config = dict(
    experts_per_token=2,
    router_score='sigmoid',
    balance_bias=False,
    optimizer='soap_variant',
    grad_clip=1.0,
    dataset='wikipedia_en',
)
Below are experts of layer 4 (counted from 0) of a mixture-of-experts language model. Rows are named router (the router's row for the expert), gate (a neuron's input weights, with its number), up (a neuron's input weights, with its number), down (a neuron's output weights, with its number) and show model dimensions 96-127. Each number is 128 + 32 x the weight over its row's rms, rounded and kept within 0 to 255. Numbers have three digits each.
Before each expert's rows: "mostly gets" lists some tokens that are sent to it at least half of the time. This comes from a sample of Wikipedia text that the model never trained on.

# expert 5
mostly gets: " \"", ")", "\"", " b", " well", " same"
router:131152157182140105130135135158113095140144124111120210156132079118138189093115117141111096123150
gate0:170084109070116076205120082109132074104108155110135178141117188147153138107083125158116127129110
up0:185106157129168079067164127184125104129151107128149169129096039093123177118199109138152121113162
down0:138133178139143107097148117094148047094108111084103108056129121086147177203136132133154108167160
gate1:141086125149127148126126192128076102156141114114141180109124190120130137149113096130108109104149
up1:140184074079158066118161098124143070103125143151108094147139150186119133164135137160129118104110
down1:187162105163089113107177100076094065095139127132175154146119188122131161142168093129195119198139
gate2:106118113098149146074118086073102140103118141151117132096143150152064138187162086121146136148125
up2:102058163159076185123123157133123141045151087165146062136094125100085160139140085149102109132143
down2:152168167163173157136123071119089119170136139117113150108105098151116121082119168116137160124056
gate3:193167138163105084136117117121145125130143187117062093077133164128179122104105133103120119159128
up3:070106165137162137131189161177110166049110061114133140136045097094145146127126168119135128121075
down3:108099085151157155111132118134076138080129085130090108116097077109135061143096141131085102140084
gate4:093107159149137072150115114178123176188141138100126115092120167162140072130108141139145126150168
up4:115096161113050170157168160135127122083100102132156112078183104081109099141166121165109108138082
down4:126111086151145158100141165099135083056062168107182166022131148101139085162133108216094159186138
gate5:148159138131124093098130107127166104160173165078097154165160119165141029139086170113142130099100
up5:125141134167197181109115121117095086094117089126142075147125187145145163097114075121096111133098
down5:128062136118086180197128096175153115033155114164112090109159100152104136137134087069141144186141
gate6:132117100160153117075149144139111128131128133125175162133135115186080104090154162167165104145105
up6:132061119099197143133184081109112104102087132129149154159161128148164125111093123080100099122130
down6:150090171132134107144114111155112134112104083117121135136080097177116120174143145067186127152133
gate7:162056087128180157071152126087164125093171141122094149141089130146091104116113170115155191129092
up7:131144154053109133147122155117147115092086101132137125117163185094108103113091120099158135157199
down7:124153134148134129138079120154159094183037155160207122084040085130142187080163123107126164112109
gate8:126174116142117143067120094117163060122144092106126129180137134124171161160100119136134105127147
up8:119137109138151106118086090167150109124133101086129181079099114117153113139147098158149094090100
down8:099150165178077128129113159152147151127150145100186085138114118174141112137071128143142063200152
gate9:163156063118075151131137100155165160121101125145075142130107166121178109134168114080129148125104
up9:141132128131133068079113129091053148080176179114143085154120148157100109173129112104096156139088
down9:107175121136115167135128174133162128138137167182144077115168133163196114153145168147126100097164
gate10:141170116107123190140147137158124128119140084074084159111120100103115113159173155134156138133114
up10:105074128093147096126136201180162142132133143168103114092184107142138100093093168144149143176107
down10:115151076143112103130118170132115068153136109112112185149065094159136134142149133149097195133119
gate11:116164128125131127130156136056063128082085124157149146176098124057102132112141086114083081162136
up11:183149153152133131126160104136175077084131150172133103121071158099155136121115151123165083183177
down11:155145161101134123086085165125098136118087134154140204110148143165100126101136147111099138106150
gate12:121111118111070154133140152122126165218132167148115111119109157117108109128130173133101170139171
up12:112133183088097086139126131150176166144112098103082081179120162134116112183136085132123123086136
down12:079120140160128075180129139072098163096081101094154045101137063111117165126132059113165150171098
gate13:074071122048162185058139137141155097139094137172091169128118169144110132120130103167132111115123
up13:093111074121147188129126110109125167090113143142083115141112098192145145087095143214061102124156
down13:082153109069165100088138166129115126161142096174128195155139121073089117102102105142116177114163
gate14:152115067099168110139096130121129123096101138144088142119075129130100183178141077093116156079155
up14:045132135114155162151153123134105145146110123142120130175101131113132127096155128157100048041151
down14:148171122132112200124111196146126103187092096180152101070135116122186116105151157164122170157153
gate15:136141162111130114108117114138106119117113085160116157116135165147160198109109138141169145183120
up15:135124148086157096137102135113125112203190129133202067095108136063161147177137080128076117160157
down15:096155093143127153111110094119060093142201133115080125084162076119094149167099109132126157168120
gate16:196122115159131075123121122170159096150123051145077123129130021111128093074168109107165044151117
up16:146216064138129157110127081074180119096118137154135126152144162136121153111147154120133130162095
down16:162146124100170107134104139059105130163147162155107116038158102112135097111142119132133100132102
gate17:140148136162113083110105157132040165057131154081093147150106104242099146102048082122136111127127
up17:148147103097113126165153119059086188087141166109100147059081113164182130186093085206148115126108
down17:103139130108189146142127180140093156181122108056148055094143091116090107092107114047131099113114
gate18:154115091144183087164110135112150114155100118099132219145126132144149167031107094105117098134162
up18:110127123108157171144181137092153128111172124112139086131091086159139116174150125149138128095122
down18:134142093061175115143125095153152178069088198152073139129086120111099155165157128106110159130187

# expert 8
mostly gets: ",", "),", "\",", " France", " York", "',"
router:169110160163127126121140108147116095174124130138136142118109080182185058073112103095155119156123
gate89:172125121079178132154135132143132125149117147129138108142166203097117146096089154162171175147081
up89:129071095109117131128131148142086154100146091099154105074066112127117134093130113143183098155096
down89:118129095104101164119100148109169102167103125132145037126151094137103162138085208151124108161157
gate90:180125110079083159131138168162142171132151134160130160123150178124102091093168145122163198101116
up90:149118121108149177148127107133075145191147174085154089123143164100098118132132152093092203102098
down90:139106125132100105132128167142173133173170113106167119112099119130091093097118117107199140080084
gate91:103128130128076117134089140111092149149145165107053094113169130124142142147134085123206157135100
up91:138147165037144083145147111135076149206104116164185115132144099066150123120170186162142117116101
down91:104107109136149179120163147109139148139133103158151209128127224125115142123114119085115095158087
gate92:150094118116174170064116136100161161135139156128127128151199135106154175128160092161124138116161
up92:125165141175162155116155165156141117055182111119080147113121156137092146124085167133113088097084
down92:142123122119158126156173180174143144121094097118126172122037167169114078090128125092099073176096
gate93:080113109152118122158151160094107149059097105171150157094137138117139096102143153201101124117124
up93:093141110073127168117123066142073114145132146141125126142166178171165126128160138076158071134123
down93:111158130150112118198132132106169096108095116056129123103102126117122115182117136102160085179129
gate94:151118139113099105086135121119151105119128159144146141124158074142156164141109143123137094148090
up94:112095096101110140182168131131145140126111120135158068093136167131132092171158090084078150139085
down94:167167139137165141078176125141156153103174125118114127097176068118120131161095159145165130069200
gate95:120145159095191113060170206139125106129096113150125124111113103104152121143112129142154155173107
up95:153084118112136128198113183114153117130121146164203128098085101155141141093156193142069162167136
down95:139114122182138163162150133083122153113129107083159130136087140134127139115075129211134055155154
gate96:163190109114135194069149082148158164127049117151148113156117126097096155150120157092111125146111
up96:085099114137110081135138101065088113120184145123142146112153136083170131162145167137078157113119
down96:205124083123070147139132072168077195147088114160149127223128141242069160094138161114090152094167
gate97:093128131109124166093086072107120150192126143161170164143096085166122152108164128156168135125095
up97:141214131104181149166177103125117089143124071114130164108126112126088123077166121093141133110120
down97:147146110090149157111047122124116134079131135096057086123123059140126053140122117172147090146078
gate98:088154114186094126123143236122133107062153143101148155144131181111105175158087116100138064091081
up98:161171125137081153138128154111164121112092152196108153114133099109073115149097073159160066117091
down98:135126109103197097127151070070069084140081182186076153125152117121099196193163127154118134163142
gate99:101146127156134142063089143135109125142119161062105099161089130158141112095150111119170165173078
up99:083101150114158156144168092181087215144130134148163156163116081115132134053144132080076041109103
down99:148111150102124099119096116134125071065140158131126161094154145137082163107104138119145153077110
gate100:202174059120121170177124108150147101113112046111132147125167092095068110098128083160132208121172
up100:124205140135147117116212131126132103143158051177112089128057088094132135100109156084153169121105
down100:057129134114077128129170105145128122082140114178115115116115092104189124114052145111162081078144
gate101:192153140144130132106146087072165165113108134174082141098161142095089138114139120165137116182149
up101:159161143118134120150106095142142111127136126177128181137100145162135120116089140066140167148150
down101:155115104163138150164121148142108187153116142161140168133159165181102060138045154158122140150093
gate102:143071173143050177203104111152156125140159160146166087167151098142092135156130162177172136112069
up102:128154159139149141119070147163115166176095150146213139192146066141139106113141126130159115125098
down102:138170086111169148101160140186159132121112127136189144086086076151171134197128121045124154158089
gate103:137113141129098094158128138164180197085135119136133183064127153162158107144132122147148044066127
up103:167087114097129126111127123086111093147136138145127159062107140112056166155187106095125169121171
down103:102120158143106162111201134113127111174072077166160134093083104134168166148187147101113094100090
gate104:077108152129082159136170111097053140134050113143116116138143149138144142196123101127103167180127
up104:126147156200129137081120071107090147103107098109102055141088144119131137156111104116123137137172
down104:134113166126151124113124134168173094084188123149144085158092101082112167131115123147123151118134
gate105:156123122104101100139161190110139118124141127128093058166084106150119124073116130146103178214171
up105:131073187164184125114106101128086106132167125160129128095119076129100098115132121171134114124135
down105:117152077132095116131101143147147103052158125094093177127127060228155111113102125149085102042113
gate106:157104135156187068103112157101153048113127122146062180124158157110144112123084175153085113145094
up106:112085144147175193119097071113095180075169149168171104172125117122132138053115090108147096107180
down106:062146121100130095126106162184102112106086123151125139117154093161130145103162146100145142102133
gate107:120126159163124119096115171096161166072163141149129116126132095145122143072136161146113176083109
up107:149104164109154183143135077153155139153094121184115118139076138151130135137155115169109091161129
down107:111088107056158114131204111162114103109085109114083218082140156124145117101154125127110146146132

# expert 9
mostly gets: "In", " under", " In", "On", " On", " between"
router:079090117117140133129132150105157119150100143122130079097159102112076106140166136113123139070091
gate0:031141111064145166157088140082113105100087086132106115113121174129108131098134182104167144118135
up0:115131169159043108149116107163110076143093103147172051165142140153127094170114145135120119155086
down0:145124141143123129143143137127169136119111148148123157103139126152106113122084093147118096070059
gate1:164157093108084166170130164085093117165086109098152096130086153110202180107115110147107114094086
up1:142120201142120083116146106101124142118139146117171082135088136144185105056147090127102128125104
down1:145080133177114137127054123147092123130128118111073143079144096076143107127108101142096120132175
gate2:158146103135192129202127144119112102128075190144115160138091076069136114085080083137140122073142
up2:145135141050067141053140139126154137134130201122160158114113143147117146092129124118129120148097
down2:129085119122064165115111117133140152132111148210123160226110096157164123149135174138116125147125
gate3:105133120085110118155124115156184178156132180107110126143133145166132159142133052157109021164118
up3:178172131130094092076131161113137136185200137140101111197089096106090097111119107134102112151199
down3:205051135142099090155086142121129053174153162097099103174172120116169144118178185097142116077153
gate4:111222130092112179146110137143094138140146170111104148118103069152129113163089085061077170121162
up4:134133072144101207148098115091193090116135061102125109132131103135139116123155143128093167141240
down4:085144140102099133119087142130125121097128159126101102123051088056148116174131131120101148123167
gate5:128115143149119121117100192167117143159071166111071119169099189158126070155124162097107131101107
up5:155159156129169060075097145105121126149157161179185143103090149127139113135118132111128165124094
down5:117118122091137188145183127149167194134069134146131133133130083119119114116144145083138153166132
gate6:120130080150155180066149095151114172190091114139155077098109158197096146112173165102162160094169
up6:133195090063119152133108090174133086137114163070071101125130096123133109149137083109134113051094
down6:169097114135098143133102118175110122126143099151202097131128150070053169159058110053122143092119
gate7:051076116163158103100160142112118103121128198107173119143106133130045148117122128111140146131156
up7:151203146072135074205101117123161152124126060172082113116129127146196172104128117118107102143111
down7:102136145172152145153130167115119086106113153111116068135158136088076187139174104165117097170153
gate8:146182178143050132108150107145156077111083125099134113141121112165190114143128097096177125165120
up8:137214107140157102091174113128131157111135128142115117131127144088172140152115090086104179129131
down8:169158147086100081110152181094125156146088132131149102137155140070135159119139097141120120107109
gate9:125138070147144147177108105134119090114141117119120136117136162164133126150148108099119111103180
up9:132126127081144077129184128090132180126110137147097097077147097133142134156107127085149120163152
down9:109115119142172158155198087103157160095136102084089108126047144152185203100108112106145070087160
gate10:168163110117123110158118123147197145130069134118126152099173177117097182116176148125149077133126
up10:127084136183088126111140139143159054074175067160108111169152122143105153078116110124154187120164
down10:162108198119079127081146139119134147069129128141099131168101146170203112162132141151137160120106
gate11:144138170132103152206141065153142189133117131159098097123092134122127149080138163219072148105140
up11:136150112122130094092164152122116063139123101118147170175126083169128119149122124143147150084136
down11:127123110071151081132162147090148140126165165099107145095124141117180113114107112134095135095185
gate12:175084122129081173160117169119089145108215137144128152117162072131144162214148151199105155137185
up12:116109126124090111132122096148163106143106094121197125176122163113101128096140172178184121142103
down12:128186159149119157133125191109094143041124156118135033118114116139116121118202186135068175144118
gate13:146142087166160115131100090099132192171099120139162160125173181110090168131134192132130104130140
up13:147096113120172074128140159195103096106109117135189110109124162137101142134156139110136160110104
down13:131126111167111098072193149090111101120110071155157104064143150167122119198152174169144150138109
gate14:138117144069122204152142181141175123149123148100168153100155109133165145101123169211104075193164
up14:151187116185091100079146164094151139082097144115160172150150175084074096116109123140129146114119
down14:158103086097146099121178205096134106128092129104117150162171109135082102128130096105137099095157
gate15:091141121157212159097086107069148183098089153126161115065087101081128108168149160080147138089101
up15:088068140144093094125194113126119126102098121081111126153063149107147124116088122166111195089143
down15:129093128153171198090071172117083181105151132085106093072161122160075117119112145146117122139054
gate16:179117152131137094153128126135113125093086092112128114136116197202166179135142146137080097155077
up16:136155124149189189136146089104146135165040189164134130201096123134102100109172151120061084092113
down16:144158127159123152150091193128120133077092118091136131091166147118131144117102123107161135118150
gate17:105168162124148111092128118178119128135180195117117162114133119097101123117153101078122113083106
up17:141113091102112102126120130127092161165106127134130135119125110186078134086103128106112126186180
down17:037154095102076083133113126166110110125087154112174144090204137068134108087079122109145113174127
gate18:132105159123108095134159065118153093141142017144143103162163128112117149162147123124187151151147
up18:111105128119125110192123117107145149089142143114132155098093076123139116104093142123119088104190
down18:161127097141113165108153211141117201066099084092114194077141113146085156152134144140097124187155